Experts of a small language model.
Experts: 8 experts in each of 10 layers, 320 SwiGLU neurons an expert, 1 pick a token.
Below are experts of layer 5 (counted from 0) of a mixture-of-experts language model. Rows are named router (the router's row for the expert), gate (a neuron's input weights, with its number), up (a neuron's input weights, with its number) and show model dimensions 64-127. Each number is 128 + 32 x the weight over its row's rms, rounded and kept within 0 to 255. Numbers have three digits each.
Before each expert's rows: "mostly gets" lists some tokens that are sent to it at least half of the time. This comes from a sample of Wikipedia text that the model never trained on.

# expert 7
mostly gets: " in", " on", ".\n\n", "==\n", " for", " after"
router:127045100121155105048105169179111104143158143117112153054102127191160122137139121178130169170150121129119173150108130085085151102099098145104130141134131102094099090178165158130148092113197110
gate0:110092134152082131143158124145128069094105101128116068097097172180156144094131140202051107137127131212101116117159110097091162180125123096100138085108127128076127082090125128100084148162126112
up0:133110167120138147158092098114142172085097141139103107130127112133103181099191110097153179120089154178130082156110145036139120190136097104091092143170153108103153081101116121126170137108142092
gate1:201131166163119133100103155187129080151150156127130111168144116143102091101133110191075091104111114091163107128129164198132162102185144146229134146085161113155103166166131152185147152085056103
up1:178123139146093129099128109090115076086144103154110108148168169091101065122142108155127156164076132083098142138127069132144128098142119150107111071148065109137175069055071100129177108105109129
gate2:109106082091174063057202165072144117070124134091128133064153123109107122084122132146126144149124103082151136111148109123179151141108058131097172139143131136111150173086127165131116120168096106
up2:147140132135068197097098097145065084123130101135097129119117093140151176143141073133117134143104125151091100069128123082081044101139117141150135113198090125149142094161113158128132131124140160
gate3:049129106146114174084142171119099170072135128101085106121100163155138089112164124143128103116098086103152125125157147138121141122196135113165198158111154061140121128135117131120133135166115101
up3:152124185124099101095181114119098063168200138061157122094152150144085161135162151129170105105123094130119130110081143091169122145159159098094145117186120078126167136041111117088089127163095140
gate4:120091127134107085155088154108046148069121160165173085109133115141155126106190141094106155131083086088098128152089129136169099186153139167124096155092075114165154135084135144174057131087122094
up4:131148164163075127130166142175139121100221095164110127157144083122101108093113126072123071134084163163118173186085145131162161122135129126146212126088094147099149128114146085103110094099134110
gate5:104090135142110161172156102118120080118049118156149072097122172117148056143118134155097111145138093183161111174117128122088090066117128180106150121140134135151053095088144152127074134157147123
up5:126196077106175204083116104204130148160093087133136157138137164099098147102115163146100147175108199145119077131127133094052133131169154116110149185136153178166121105078108160089139151143135152
gate6:118134108131176068067131115163154109083133172128097140082122135183169132117106112147103058143122113176075121117134108156104082151076076178114176083093149131145109134144122119141150129108134128
up6:139086174141155105107148114118170142146131121141114113130123132110104124101107157131182138146142089150099101106055093111144117133118145167108171180089162082131227107132158131121138140182080155
gate7:153096091142171080117129149141148116106087135178139103125110155183143107090098059127145131185148184140127151173047132134159084127135176136105070128094125129141147069184173145142089146147095151
up7:168118121116155164143205104069179126129124083096129207102206110135085114105163115113076139037134191104086112150105109096104152108121156177131148108151129157161135172087120154122101143138142123
gate8:109139150143065083133159161085116120142141137110159105108148068157134074086129108144096106119153108106120102111161168126132173184081098144123167182116112167133134161108085132092130124157153143
up8:104110083098093147103189119147058118126162170144107140113071109120133117071142095138148095107083153094169141141108115122167121179140111161106193141101143143116159136162135071117149145123146118
gate9:122110134134095147141079139156087148125188157110126149079132137144092131159153110130121169081131142229079171134160156059080109145174127064140147162134125132110097148155079083116111098100167116
up9:129121129167185064126168175155098172174132052092145107132098129129122123110109170157146126161112185105153114139129097126114132151139125140127136179146135134100188140109197200146188150111120115
gate10:177087108106097106110141011083100126081141102093076178114126166113180121129154131119161109104140096135093127055119089132130099089094142167107160153194125118143143115121153122108145103179175128
up10:120149116106097082045141149106148131155068139074125177195106112161141193123104152129112175169146133159154156160164086070103168116127155189180125091130123149106140145124150114119091180122145144
gate11:109052183113143167036102078127113138123106154168183140195157109126156099138123093149127146166101147129165138134123151093106139105136140161077094131175119114099135198130159168193137143156122086
up11:116101146170110187101146139112073170135078097089170059136146073100090144166081130185131130153060174147100144120049135171195109156152095143127118172138108104103147129099132095127129067102131102

# expert 2
mostly gets: " same", " very", " disc", " dis", "Bl", "Rec"
router:097150178160158133134158069181188148097111097167091056156143205139186118179131139136202114117128120094125116059142157189156119144194149126163069129101107146142105079111095079113074157127155120
gate0:098120132137110137115124111133147139167145168202119092126129175171080121152123124172130139084145167115189172063145079185163073135128111151135183100149175117139109141148131125167097161186135137
up0:136138130100107174131113171158105166159119109054156114135151084154148126162124191188123070142086139108131094104098148174071169084166193135130142146104133136133100101184157149143158098125075108
gate1:136127088160187129131083111145136171067085125131091106174063160117106100183044142112116131116199140120164101134115156199157160101133128069111076112123124134155157134151152156131160118097112133
up1:119097129118110120126142099160085137113161182144192114151155087102121135139167101143099091176097140106101124108127126075125100104113174098073146111122150098084107115116146103149144101120170160
gate2:152081126134105124175116135204136132083141116123144139118101160129049082163109120083123110172141117056125123100168088168147118080121064098144118107087122088137148091114053126126104115170143164
up2:147130102097088126106081118138147056095171110143112088132114136191136136131153168081073166130105167085105131114151048088102118127111089098139132113136092110137161023115119094132068101133160123
gate3:165134062146159130124116164199153127095095094142097099113123138086136143172135102137063059164130130099133070107163107150175139117084139098210122098147118111133140107120151129169104150075155142
up3:137181112186122197166063086092110135203143128111117154122070102111123153098138163132090148143115112109135171116163082144123098174206151112105154102100072144179135102157128117105121154174117090
gate4:154093183144162155130110150170215181141130108150099112110109151155201101179091175103139138101141107109105106158154124107096163073125080134114175096132116128148072146117111127146116164133147127
up4:091104109104059154122099096109089137127153124189047160143136168062106132135125148115130181088116167079124150170092132109121125121156124125123132145153096115106148157132125072154187127058181172
gate5:050109121127153117108184100144158129125069107141133123164093137085144103115136170160120105113176133123113144113134192142126100098083103114125085061098109058104131102142083134075147132094140159
up5:140130152145138099123174060140168123155114166125114166164099160121102146149151094189088116128154130170128165059049073151133138112127115118155123132136110059153149141147127128065162105146138175
gate6:132177173148099094116131063159144139089078132101109149141091146141122086113120054121149187079096141150142117073130205172160140107147137105092137152083085118146121151134081075132154175096108044
up6:124141053113134154137162098156069140185150195146127163140139114127114207116162091033145132059071082092118162070127116153143128138187143116130084080164115099141099135133120109120197099140110126
gate7:077129140143094164177143120145135150119155144113138096192131106135109142137109153075082068148167130108135159092144115167107153159105138143129153100104190167092134134167149157113133139111143087
up7:116121144140122056148099187132097140197146181164135129096099173105138114133133157109115076109116113112089143151117106124137120110146196184140143131133164083122115144074127095113090162108110135
gate8:137104123130109113143081070170121127093107153199166127158160125152101093141073127125195144166102118171195135139124145152145140140137168139129142110046135086137107139148125154098133074115116150
up8:098141138107133156143185194079211122176127145168104133085118162161189148118173088125075142099155124112115122104085135123179119113123105167092132113126152135179082115088135145127132090120156090
gate9:138115133107094145068102087151133124132158041160105078110142097129096069162153126148053120136180225142142142135089146106168124135134143106125102169134073160158136143088089070139087110124092131
up9:143147148161145119184117109142149141146065075082041147129133128169141128130105138128085107106156148108149156137100187116172121188130114130129147143096111107118124129073120166114179133096147136
gate10:158056111131105041061118107150173110182139117146107189080108133143168142154104084060129129143138140138120162114104138158136181130100117118160089110147162083145171112145173114152068122084113056
up10:164188129116131103153118087111089147136138090063086124113193069198140123205099131174153102165145128124124119158070168148148163134197134075127113155173154120190103117151105102139112147113164144
gate11:115133116169089124098169150147153150163147157162154135152099192158151171171138146128176180122149078107132117122116106163114122153101148127159190082159106125143050071152077115155142163084189112
up11:122148119132118123170190098089093121183134096091147155100134167104103108136172159151141173112134091168150168120190083101129079132155098135092170161080107165148109134127107108255061149137146105

# expert 1
mostly gets: " |", "|", "),", ";", "===", ");"
router:158169121169097127174132127121142157162184106057114126127117086155062084092122152170066098118151131067142198186136082096111145067134110119126182173097133119108119147129095162064132090096048150
gate41:053102127113090101142185130109096144183073161105137145097068093133095130138151082077096111156087077081157097124233111122128058091174140109134118097116116130139154171098105116117154155136126120
up41:144084113149102135138140075129148061119155150090116164146096150127144127188112144061162174116152111117153088119098128116135153088149129150171091111187157164140096114125117140163139097099171133
gate42:151093102190094144084153141095134126061052120142139122116099121133166115110104105077079116106149104118140173182143138145067160098130020107112098121202170093177079150116081155105106089171135126
up42:152134110127114134137113085134145101097150100159167101133152134166063093124139075188108160094153099080161095065083164139127144148077178127070129202100044145161102172131129126055143171129142117
gate43:120168079055055098151101141116096166138152101159125107142121090078113083184157103120069142117075053103120139120155148144154124140174079082176194129140159169190152137139124135133144151166092113
up43:135071159079198182088121093127156157160141155194142188144128117073153125151085186130138115127169140148150119109090097145120161102067105095117054140139118180140108116129107153100126152138162169
gate44:137110134114089153127107127144120131085127115095069145049059089146122146131079129107110080108133098146091119115130102121123088130114117144105176121166132072072152125143076067121159109125100147
up44:128118121142134139123121123122130104108123082142120115117091136165190120056085134109163134092107118142153174128161111081085157080134166105120137149143185144092091123160129083195234105170133151
gate45:138123142083091100141089099125179155107109104123171064151147164165058078063147144135090119096123094087087156117128155059178119113150151093100126089167108145149201125104071102110166106159169152
up45:077127191152181121123123166102100112125096150104044170087093125077127180126156089073110128133166146158151134177171125142046098120115129151105156126142135119085119124102156099067217104102126098
gate46:138168137137143145142127111172092138104121083164148083117116112148182131072160082188146098129167103116105101116067107133141173113084185187110117190101093090152077119135125142115156106164122122
up46:130146047168083090131071086129116123082161160101066153084115140135145149091087091128174107171155112074120161169146171091146155095110123143165038104165128146105139133112159168116114163163092101
gate47:145167145163106137092161138095125111101102164132125128171076138083130120043152123103079201124170141097185149121129107116147108126118107138120159098163130116112160162151099192132132145123106123
up47:162076130110134120110133138115202099109146158104117094097126138068142164109097186124115167113170099108142091124148067139103183175042059171177119137123144108093160155056102166171189152151114123
gate48:155169158187080179108136139115086112067097136087113107084121126145060164101103167158086179101123143106115124173157100196142147152150177132134131149149077137104129072097152156126055175164102162
up48:114159114126112116126109160127072130129094149137144115111067060160132160130148128066134115135141160088186117090150167082106105117140139208159178074112146128103140131123097141112165125090135122
gate49:126161150081104078166116150132170234153099047125122132120089094146129149143136079131095120098143086123118173142138144176133126155160149093122174123181155159171146145127135133078105151128148094
up49:156132155066159139187190152122150128127122085110173157069131105138132126121145079170135122121141096113102193122095181175167084148070163085158160107140085174172156175120059079095142112161139133
gate50:094138134161170134100130134082122093111131149115121121095096121144163152067129133168126164123123127198085111114156138147104123122175090112098031147138079147063186155141128148122141114143199112
up50:175119141193151120127129121114074150099154140147190168098085160179139168154080088158204186123157109150159133115179105135074164134152147105118096201075166199170153149101100111103120114125123160
gate51:124167175132134102177149118095138133167139130170135138084105117153113120095091151111128061104130105141110200136125139096135167105158164109166096094141132117108130144150152043102128143080168105
up51:110134114158134119127079102121117172134154139138177150154145119101125176187120092147132149171091101129185106039108054127110160139155123146122114123112137136117100107190125088199161140150129051
gate52:157077182100117080113116170135083084146141176116084030145126062135134128063147139123123107129163138133177149163092101147154118111114135101112153164111137122137110116111144152062088192223143115
up52:140126157094128129160124131159111181176077129099160117124132110122144143111183115156112165136064138154124190096098141132138062151200161106116166067168131155146112085176133181149052114137122145

# expert 5
mostly gets: "194", " January", " February", " October", " June", " March"
router:140124147165154137143143119096157074117143141131111114114140111108055105122120096118093082156142187168108114154153098117123087148099141122111184122134172154140105197163078110200119159143136119
gate41:121105114183075138162137172140094092090096139128112062098069120159116113146120185140103108121136136123126098100182166137140145145114144083137097117137157158166073162088114151140117132197108168
up41:132156120193080105153146130058136173130129168151123051125137150149110119068117117123154171132080148208103089161103159099137104110132041146133058136151130102152127118120138148153139166163137133
gate42:110075095183092180141113133193106133191088135096127103098117113188079118131119078136095110136142143118113135079133110119138158075075161115173163127127124145100144171116145101115093113078134128
up42:173126117103125129113121153124150157121121182119147101207089144082124108133095116090088199141105159164124149130101066086140101113103116144086143141105103142100169063102135077134134100067168111
gate43:205099124185116128153090067185110123166120193157080131099135084139062104091132107095092152121128118086133091169117123157176161069064129168127169146162094089140116122089052095140109166147112123
up43:133157129141129118129165180157120147164144168156073140106116128097123139102092153171183098070086122192164099136126124160110134200194091126152172135137051103161101154142131103116151108182158112
gate44:165072144135107156065075129119122148106123181100123150017075142082137118096131143188079116137115090093066128135107072095158160111172145140125144099122158138172102123143071075130099173150112121
up44:110133099089150131152137124141172087162093133134078196164142185122184136167099117160185186068177156144167124133156186131144140127099132153129070151155125176108126172143159163142168122115154080
gate45:111100107135150147170098055131109209124106103128125141084103119176068133147128104082137129168131108159172108103163095144129145140074097124121134125172120153101074168151113152100107162088111101
up45:164143127140155151164144147142138153095074102102119162160185199094154078130169125137092123136082124138171115156109178152134187084129109112130087144077108096131128056084110099084170127113121071
gate46:130081143118069164155101048106146115129161119107074112181114108149144102193075059124121174089168138112144073153128110154173107115099134151137137201099167127151063148142136123132118086163120115
up46:152176153112125088111162106076163131182101144133116157171207064130123118124089151068081142101156190141173092128118144135116127076148123153088104147052111168103153149131170130134132110146122142
gate47:155163121145135193136087125128164104112145137141095075095100182136124055073113114159071213136201110104138129092129071171115103126112090097088143186148162143148087064120129121175149148141122174
up47:131144122143134118141131116101134164137173115121134157162050181136076080085125110086123107078074122126175122175135049121148132128110146138076106131169146166100124142140106114120127153127106171
gate48:113100140121161135181106071140099137125138164173060115097155146194108100127123159122140124125132172172184081133084107162123125136204105132211114114155093129159119117175078178128095119144166070
up48:125108052131129164147136183128180140128099086079151102120098105126137104074122116051095111151132115172220164102139118129118139137090155135138140155087131081127112153107144173125126098150113143
gate49:113164174128111139158090072109116137151132141129198106131111138166080090198104068114126144144143195087076139149108088094104106104101130123160127176133136151109111170111146141154136130125118149
up49:103096154188143093147165109118116141105079166113199122135156072130139063131118132108107125107187127136094124161144097125115076098092117073129129172084144163168095123115169131121141128145156098
gate50:127124098140104167181147122119108111178131089112126110122143152150129113143120105198159141130082128169102101115121137164165139163133137139149215092133154195226076101090093098137129181133174107
up50:098123077122147104155123187114144147125149153136088114132132146136196125079177171135166102145116107091158119097104087094124097092089111111158172133082145108129141162072134100096207173075104146
gate51:119120111117104114133164071116095131115215109159079083047067148143113099108102103095162119152131149116095153143128063145097118117114122115133076164111084141089115086157065094145088176096149185
up51:154093086122093122095124162091136122037090100082155141146148203117123079140163106140045105083087084119182088134143186128132161103142118129190116096133072182078132139127150130160118121121113145
gate52:051117102128142101111101119129121163145176101076126104125106138113152135105141142172170120135143132160141138178128086164100137060124090107071157155187137054109125103151096173127122100128086127
up52:166087161211106134081152090138112125135145114170089144129157183194139186149109124133133099167134173107094134084106088133145117109132094164139113087155140167129096116115105126147122180148141160

# expert 4
mostly gets: "ection", "″W", " rest", " Preceded", "ected", "ived"
router:084167158122147141133091150144078136137123105124196157146165158185131183168080136118084160078076101177149143075120140212153200136190128163132078131136116164151167160170168106105148156154152134
gate0:101179140125178113133100126098166114154149186145137124113120148181076078105086176125058132130107132147090185146110133131080199090090182155081159108149065128199132163156118090137143147150085078
up0:102130110150163174122121122163096158086154118108112100202135139115108163139087157144116050103090141164143087083122098162105117087107139104108144141120098146107070140175149095136110182167196113
gate1:151153109156079151115164124141122135117157119132144108094035132093086125142069117121187127132083160138082161194093143159120112136189056139073180137184152150100135108135145096133107079159084113
up1:129147151131152100062114117189103109186124090118158131100126122176115139154130066139118146119112135139154141131123157117154123136122134148119102117158218169156126148134117112170054198118118218
gate2:103113124122105149193129113120077143144100169179144120086150110167088069116124123102134186142116104123128104098194173108122137143162157108112148141143165096105145151160181179148098177177103158
up2:083084157124145159137157099122128128124145125147134063153157084114135100104117173101169106142104074150124120138171116119088104164152189086095150163174128089095120107118154126109172119142108164
gate3:113147160136162145108159115148159153178145094053087143151119120146100145137171190182160182085134185104189180114139152180120120103172141127145168185143157121236133104125110097097077171129170088
up3:160120077115149135156147142112147164111139074113091138186132087137145120138174175171068136111137151092171171127036144137161164131166115093161088093146113078108122205147111132153133091132093113
gate4:140194125082070130083116126093132162163070145122129083153090151127192118165133087106121148173107157106182138119156069179118120150116148141098138155137168088119133148134165123187101147111226064
up4:188189100169135159136158133091162130158168120076132154098159111127147120152152081161187132130104126119149156163114166138090150099141179186215151099109098078098103132129148114130084081080153087
gate5:163151078121148126063189061130117129127153069164139153108132106134079122147123131060151132172063156173136159061127092136128142113154149067131117128111141132134130188161133155092145181105115145
up5:152136148149109130069082166110176081116129115139092117130092141128114172147133140139100129110123104120138111083156152133197164065137082110090180127081137127159174158098125208140093160166127163
gate6:141097160131116133136123175152138150124113158125101142112121104117106141102112179137178150099153158125140189133151175135121148101184140142119139124104135155212138110119080030117096124096182162
up6:084143066150090080133162138164176114116148108122138190194094111139189180100126126137070095151112160115113096132107120155169121092145126123162134071187158146157154069109103152117124073139140126
gate7:146123154193116194151097095117112183097108104104079093167084084152165139165123161098105077107139100117095183137151122146114057106120132118153106151163133135135113179070093093136146112190132127
up7:191099087133120091123129176129194166160183153102093135144092137135148118124093147073096173119111067136089098076125147133130118132086100172104087106145171132165147114083143081094147156166140096
gate8:080129092068178130142139122146110108099069115113119130099139143147083143092190146159123126101138115164105115137178188166145150115178101081148127125136114084139128173153157156128036106109152098
up8:112112115144140157174132103101157153144158135154081112160160107115105144104112142121100137141171134061119119069104149090135126109140145114123119078137136152084075108172167086152137093144101092
gate9:130164195101093099154102127157145081106153114127142116133045090137110180170083118125133111086080079107137144126159076151067115063112104066088183162156139119129079164155135144156134071136069111
up9:181099081183104195127143072143140120121097123167089118121125163127124167160107149094079129154108147081135127113101153157167128176140150176073086101090148164099085178195131148140165134153089070
gate10:183166163094110173067122134135210153152122161095121133236147135174064118098171151127097138083138097152096138134124148146125152161128124135125157156108091122098136167082096109098112088142064113
up10:101164135074116157062109146140122100147102128125119115168118106104150120102191120107123131123160083156092098064154102130058162129141139137127142097190157110104137137117120147076118191143085118
gate11:148208084192089139096154144069135171091142125121140153127126146134119102135140099139099146158029159158104126108112126154161118120151121163146081209142119116118125109143111138123114174146177154
up11:122121120133131189109215100119150153137119121180122148159098117110120161130105123141110129162146071032109151137175110123107109111080092203104125099142078111189117130111149108152116116150165079

# expert 3
mostly gets: " Kh", " Bh", "ki", " Sh", " Kong", " Ham"
router:105172079101116120117139103093119118087120154119125081161129099079134128056176129090136164149149113192168081129116130138061070152095075093062194115176165127107166053063145090148151141163153146
gate0:111105212178111115131108115165147109130139071127138132177116119191140143100147134098104135099182116122131117123092110131072135114135133158107133116197149162148198156077066123112149089126128071
up0:150147116140148120155137117109154129149108108142105180126114156134122119182144149141118144159126128143115143133130080081160125215144113106133137090156130165092105133044096106149120127125152084
gate1:096136157096153101112119094116147140137117165099125131088116140120080124171158160122150146092135146255125135137100118153140095125164107111104133162140095130090116139074178142102106162122161123
up1:124151041166143175117108184120151095114136170076182077170071174145113122156124111169095120123126062131152161103149072137117145176098148081167089178139141145170129141146092059118139114117149139
gate2:052105158137144157114116143125130181081103089081220126098123165170087077136132193138139131121117141068174158107079156108132146118115135181161104107130165093160160131077156098150090077103093102
up2:153146098195096110114161106184160101099097085091120177149152138153139098100157107115100057115120131158157186140147116133160148152168212116075120082161161143100130110062136168124087066182166106
gate3:127091098141148165133083104127158114144150090145085168174120145095084126135030095132093088185173156130150101134123094125132191118118130107121194128195145088103212091131102123197166173112102108
up3:144192092121136140123142124149174176130137156162147146153135179120109122118166124125163230131165110135132048133104133141074144147109152125162105102161155098106086134107098139071166154095143106
gate4:208144088153172092106081108116139137099125153147103132091135139156143068072118124136096147147145196153205142136162150105102131057141095033088134107156138148111146176157142111099165124143187128
up4:094151087135183116135148150105085138188158154091147083209163133153213198184152189132113126191119179127140131134149123118133146146144140158148090118132156101093133180142170114173133105099149117
gate5:106184079132089092165152098133108114112152112133134118194067177104134160143181110136119160073146099146096153158200129116129091138129093109164174139063118112149177101071096120087084206145160182
up5:143158110140095138111120163120116144060147132130148117144128170113146081159213134142096094141136095107084128080097119127169145162133099098114156087117108177103108174129178146165208181188129118
gate6:138139079093056130123097102118122116144138148126109106109099070177167111064124120170144083151125151138083081097134118103141156137132097067130136117129142102190166062129177033123109098192119114
up6:143091153138186111134100151065172112082184118141101131038118121132149083090137193144186104154171173108126123183145129088102128143167115039179122113100087100129149128130109094099146122126162101
gate7:093166162131123149100165114135190102110133124094133164193136182141086086127100157149105162158187096112080130034130158128121142103080155122169085157162085118167084121142110100092102161111108119
up7:148139106119157063091132107115099186113142086132098125121110136146143147065060129092167164108094111108144117118167164112176058094133133101103103096106185096102145143190212121105116119183145144
gate8:133128109134091105097112099087169126106118129228104156163025083123136119144124160143131140054130115147139129114130131143135140117080054119116086126116158166097158154144109107140094150099136119
up8:066111139156114144074138086099134127115087112123194153069055120095113105158095173139110137108213164116120182127083186149089104080165138120150157104125172150095197132164159139140101121138164134
gate9:093156124142177103115072091115172167096142091142106150144149194150127088138136094148142180065191132179138135145094204194108075135062065133147123111147182151117145091131123093187108151128102070
up9:033170177177135126100139157153152114127147106142116199115163135172091189107128129089093180126090147122125181185087092115128094098183106138122094111144099150145140124097139098143104158209131098
gate10:111140160153139115067119139139114121140158138178108052172144140169123114059071108079104179157107087122137154174162147157100118150118097094145125129161097032160200148154096105135121132099184100
up10:196147114114125139095141138171148093144163185091137164141160111127078119120114093115151116105143150144123175121111192082146127088017169126180128099115135104164084162110127174135160123157106123
gate11:150120114142131159167098125181107146125124160100153084148074082161089142148194149119081175169105124135137116100139112085182153128078155100086211154127118102136071130113117123142154105149116100
up11:125090170107152085167076108132148137076147160030138099136137178150092064206138133112124127099170188118132194129127063119195092122139135104155118107112110091143119154103098118148160142159140121

# expert 6
mostly gets: "í", "anc", "iber", "ric", "ador", "co"
router:157100106088106095176127119085122150095033145161126215121103150078188138132131104101113105107112084125109079122105175118159121162052179152165111132138113100124109179118111174183114204154148132
gate0:093146106114065074122160086129071080134132140111076139149116107107169122085120094080131182140118111115180080102144130124116101078133152117152152136155159126176112153146146159118087209116188108
up0:173140125113088116146146126142065139139138083169144089186138107040086140164138077159113119101139115136159124133152146138121125115166111169112120122097195108166121137141185133095122139160140083
gate1:138128089137169175119094120078098176092126161159151190114112174092192070080149052121126090114193089107153150134112079201127142151135124082139131063155109101150122143160160088141126228150160129
up1:126178125143152146148101164108176092124177144119143153094159168125116157135101145141161173173076166155137147185128128067150146114129107149064126177102131121153123105081140064070132085160146128
gate2:121131137124211104148109113127153176112114076094121091112218152168099151120177195184085113114058162110149102121117103101100128164152121140122113099119131166131134137095102152144093172093155134
up2:112125140150153154137105131161141136088103101164123114135063157056141156173150139181114141151153105109105118092104090132083122153152140145082089115125167208116071133073165125087094160184112162
gate3:126098145106105113123103113159154153125140138124106094112114103097131129187160112083089126139156130119081206187167099124190133120048146149217169165133163062126163162071132157175136160146198160
up3:187160181085148119130097177115139051119121147105054115050152155097080081119214117055062115143169164158114068125148088090149130093128130135100111145163067136098146087105118109137097160176119117
gate4:151179159145149176140132146230196098157101145149110146074143142117182077133085119108130147117134155148153167106101177110140129142172140075178124136082100138108153128129123155113101161113149104
up4:059136120170116097075121149135082173065113111112119125114125137077118177094129160098178118165087137111121099105061097161158060171099094135120116072166107117087125072137107166136126133139112106
gate5:180164128155161089043134132116151180110095147141145080137146127108121085214161125140078092153173104132124092140127138142111143087076123121145115137062149110089163140128124136120125229119123106
up5:186147103114111179136129127150068122146083093144127110135150117094120149148114151169096099177093147123171081138127180147105122146154131132136160070143075077110096118169146064165131147105142142
gate6:116125133160104110084088162132085160106097133082174113097059126138144079101153127120074150164193149101141076122176126073094136159103071086136133152125117190120101199070137140166144152133121086
up6:087106131081088087104106173099133177074122121127133126120134098144159143099103105075072111049180133119104138089156147144157156140142116088094157125130107131121121121171075174146145085150103149
gate7:117148119116104118090134102127174125149132101137159178105118111114099127171174171151119125166173135149115158084140162166133128144174152063132174127112203122135148155119119170183119188108096112
up7:089089101101164103191142120146075194144158085127139098159115106073057148094162178093113107198170081046125090170109143177114133169136103173126160128159103116092132112106136084133091132146148078
gate8:162092123163193151126173125119116123097132093164142070154084161075131139134051091103073095138118133107106158162134126152147120159102119092105111134112120083146131114164133175105134189148151138
up8:122176115095180128155095125122086114148130164174122079145147110143077132176113109168087089129078093098161064098145101093134129116133056089101144105096089151109058130137164200141078118051151089
gate9:131127103142136136128101166116139085163068160219121095141134126120123146125089021180083113083144076154131136133117132127117122110105110132093182116115109138138052139140184126189151147098114094
up9:154089116131074055087138164113156141082128162109129133170178104132132124108111115150141184146115100052113135155141188133122089139109089143173066133125170133125187119198098103140135218175166128
gate10:159148138075117119124161083158130138111084129103121130101108102132113086122159166127138145146122153114114099140094111099122141132088206123170133139159142124132090136149124195168095145117108128
up10:227118093134115091110123083137129115118092077119123090160107105158127189089109143107136117176134104134150075114218110139131108117123139158114160099116083095138103110109182201203173095160196155
gate11:080132143130113162142138170124111161096074144154126117115098112093117080120146119116110158090177117137102069087140077103101203118124121131148106138134124078130166078114131161174120100099133052
up11:179100143116202112114100055141147214133163102064159079122148104136122174145175133159198138164077144118140157151141122070123129096120088129101112156138144136187138100130182162149060116126171126

# expert 0
mostly gets: " film", " album", " name", " members", " information", " station"
router:156122140135116160110163159138115124181150153154141072115153114125097084145146138129177135166122179150104128196152133073164098101127148095125164073082105103158124122133176124132137167080098103
gate41:091143158085135126093135164121117152141117125159075185112130139083084148164153193131141117223159090119142196105189140116156160124116151106129072080139109097126116037113127143103131165109132078
up41:159096110137079073132190176082116093086055143193140150145101183139069134098176161105113129166194102114122129132140154127129173173138149134108113140122124070182173078096159103137093103172119114
gate42:105192161183109166107079118182117137147167089111138106126147073125185058159102059110102114167154153117105130136155165114118182057126132092134116118120099150126149151194203136140218122159123110
up42:160153164151114177097115170123070131063101112094152181120106131117148103093154172154145140082168138149190139156102118151154118190166113106065120091166138130115164143135125077117115099130164087
gate43:086083143170091137127076122178137125091156119105166133175130099072101146165142106103077128103079148136111160131133148164133143043159099164116197172122129164157151062141140125153145154147138143
up43:083093165197124111167169088137107123096132098149090133086112084180177155109164139119133138162115112106127145166100111081103113097157100095148163157120141167130150067111082134069120221164090096
gate44:120181143074143160121074074129081174137121123121142094089098087134075147130098091183116057121120103142154127139112188079095154108140122123078139087125107104114118145150152084108138227091100073
up44:093113083087157096164131117160091120138090141164147167127070090128082170150133184120148148117108124120146153094093168119173158107106121095142202119124031113147139103157153139114089130064126107
gate45:119128178132099171155082119122132130131179172176153121058126126108118120080123147127089166096114048127088124131194118122160144134122131171125145105134140119154160152092116140092055122124128093
up45:191153102094098134114211172121160154147122121120126059152137077104167144141083177119200122097107107152139147091160137150111107129130053084188094151070136117086172139120156120141168123149129174
gate46:149159115101125093129155131136166159099088122156157165141136130165119101191148167100053148100132130035102104121090148130116171104168125135130139131077094098129191089132168129139064154100159079
up46:135105120093126070139112091181162150061112122157070103141122159126130127151100119073096118082130159154127114176117108060109099152157184102130113150109086161122198096100113075151070087121165069
gate47:105130079083135195076121117168119153128099204154134147111166088201104121176147146201110183068179179124088146130113201173119147100158103123154157129132143134149101080102163099130129105101082112
up47:134101139125160194115135144145146112087109098120161096126106160140119149130076106156135131187144155148146102051147098104109129088132131143100107154093107207107085136146173138130104171110178175
gate48:156137130092119116076096127062122129100175188106145108119117091142139077152144147091119137091097128103154075095156133134166194098093077143099160128051127099162072120096111123116100115109070095
up48:094112078093139120158152154137083115080081093144143118145106132071105193126124159145166085091162083137123084154174126165093090167123138099156138068090167081141151120059128090168106132110085110
gate49:073124153181108154136084131115104139110115084130138045166087085159117112140160112125135082144104164130113140120136132144168142072170141107189097205132128140032100130067127167071143187163086148
up49:158117148190075104160177101085163165078071073134107120139138154101062125099135099111124142140105132131174068159156114108161159199141139167126136142155124115124126126107121142082176080092122152
gate50:117119122144029114050168104164096080117139108142115134125116141130105152176101158170096162150136072100102144172154111094097128081151182178086143057125079116156120089088147134136128175099092158
up50:096140155123056122166119093159138131120136131124050130075073117079120096134126187134137074103152093127126191091152174139065087185081175111124125054120131093132122078116087181181132144163128088
gate51:124149110152041150123181108115160153105142206117201105107106142101101148106086123154128155145089120135105174146167130119155156130128165074128162082163165118142089131191160178111132184139160173
up51:160172061120097126193112131164158087110136112170147110138105135091125104127105160076110113105121105093163130093091134121167206091162138153112141111164149117061147125109125147129096084127121103
gate52:121089079210120175171212111175098113121151127136131115160148110085085134138133136115174105135103109088173151121047131080142121155108128102168118091199085138130154128113137163184115151123112103
up52:134099090178094132124071159164089101065109144076099090174134118085133170135187182131125118098172092083096127136105092107120169094191105092154130178123113107114153086119141101098136109153080160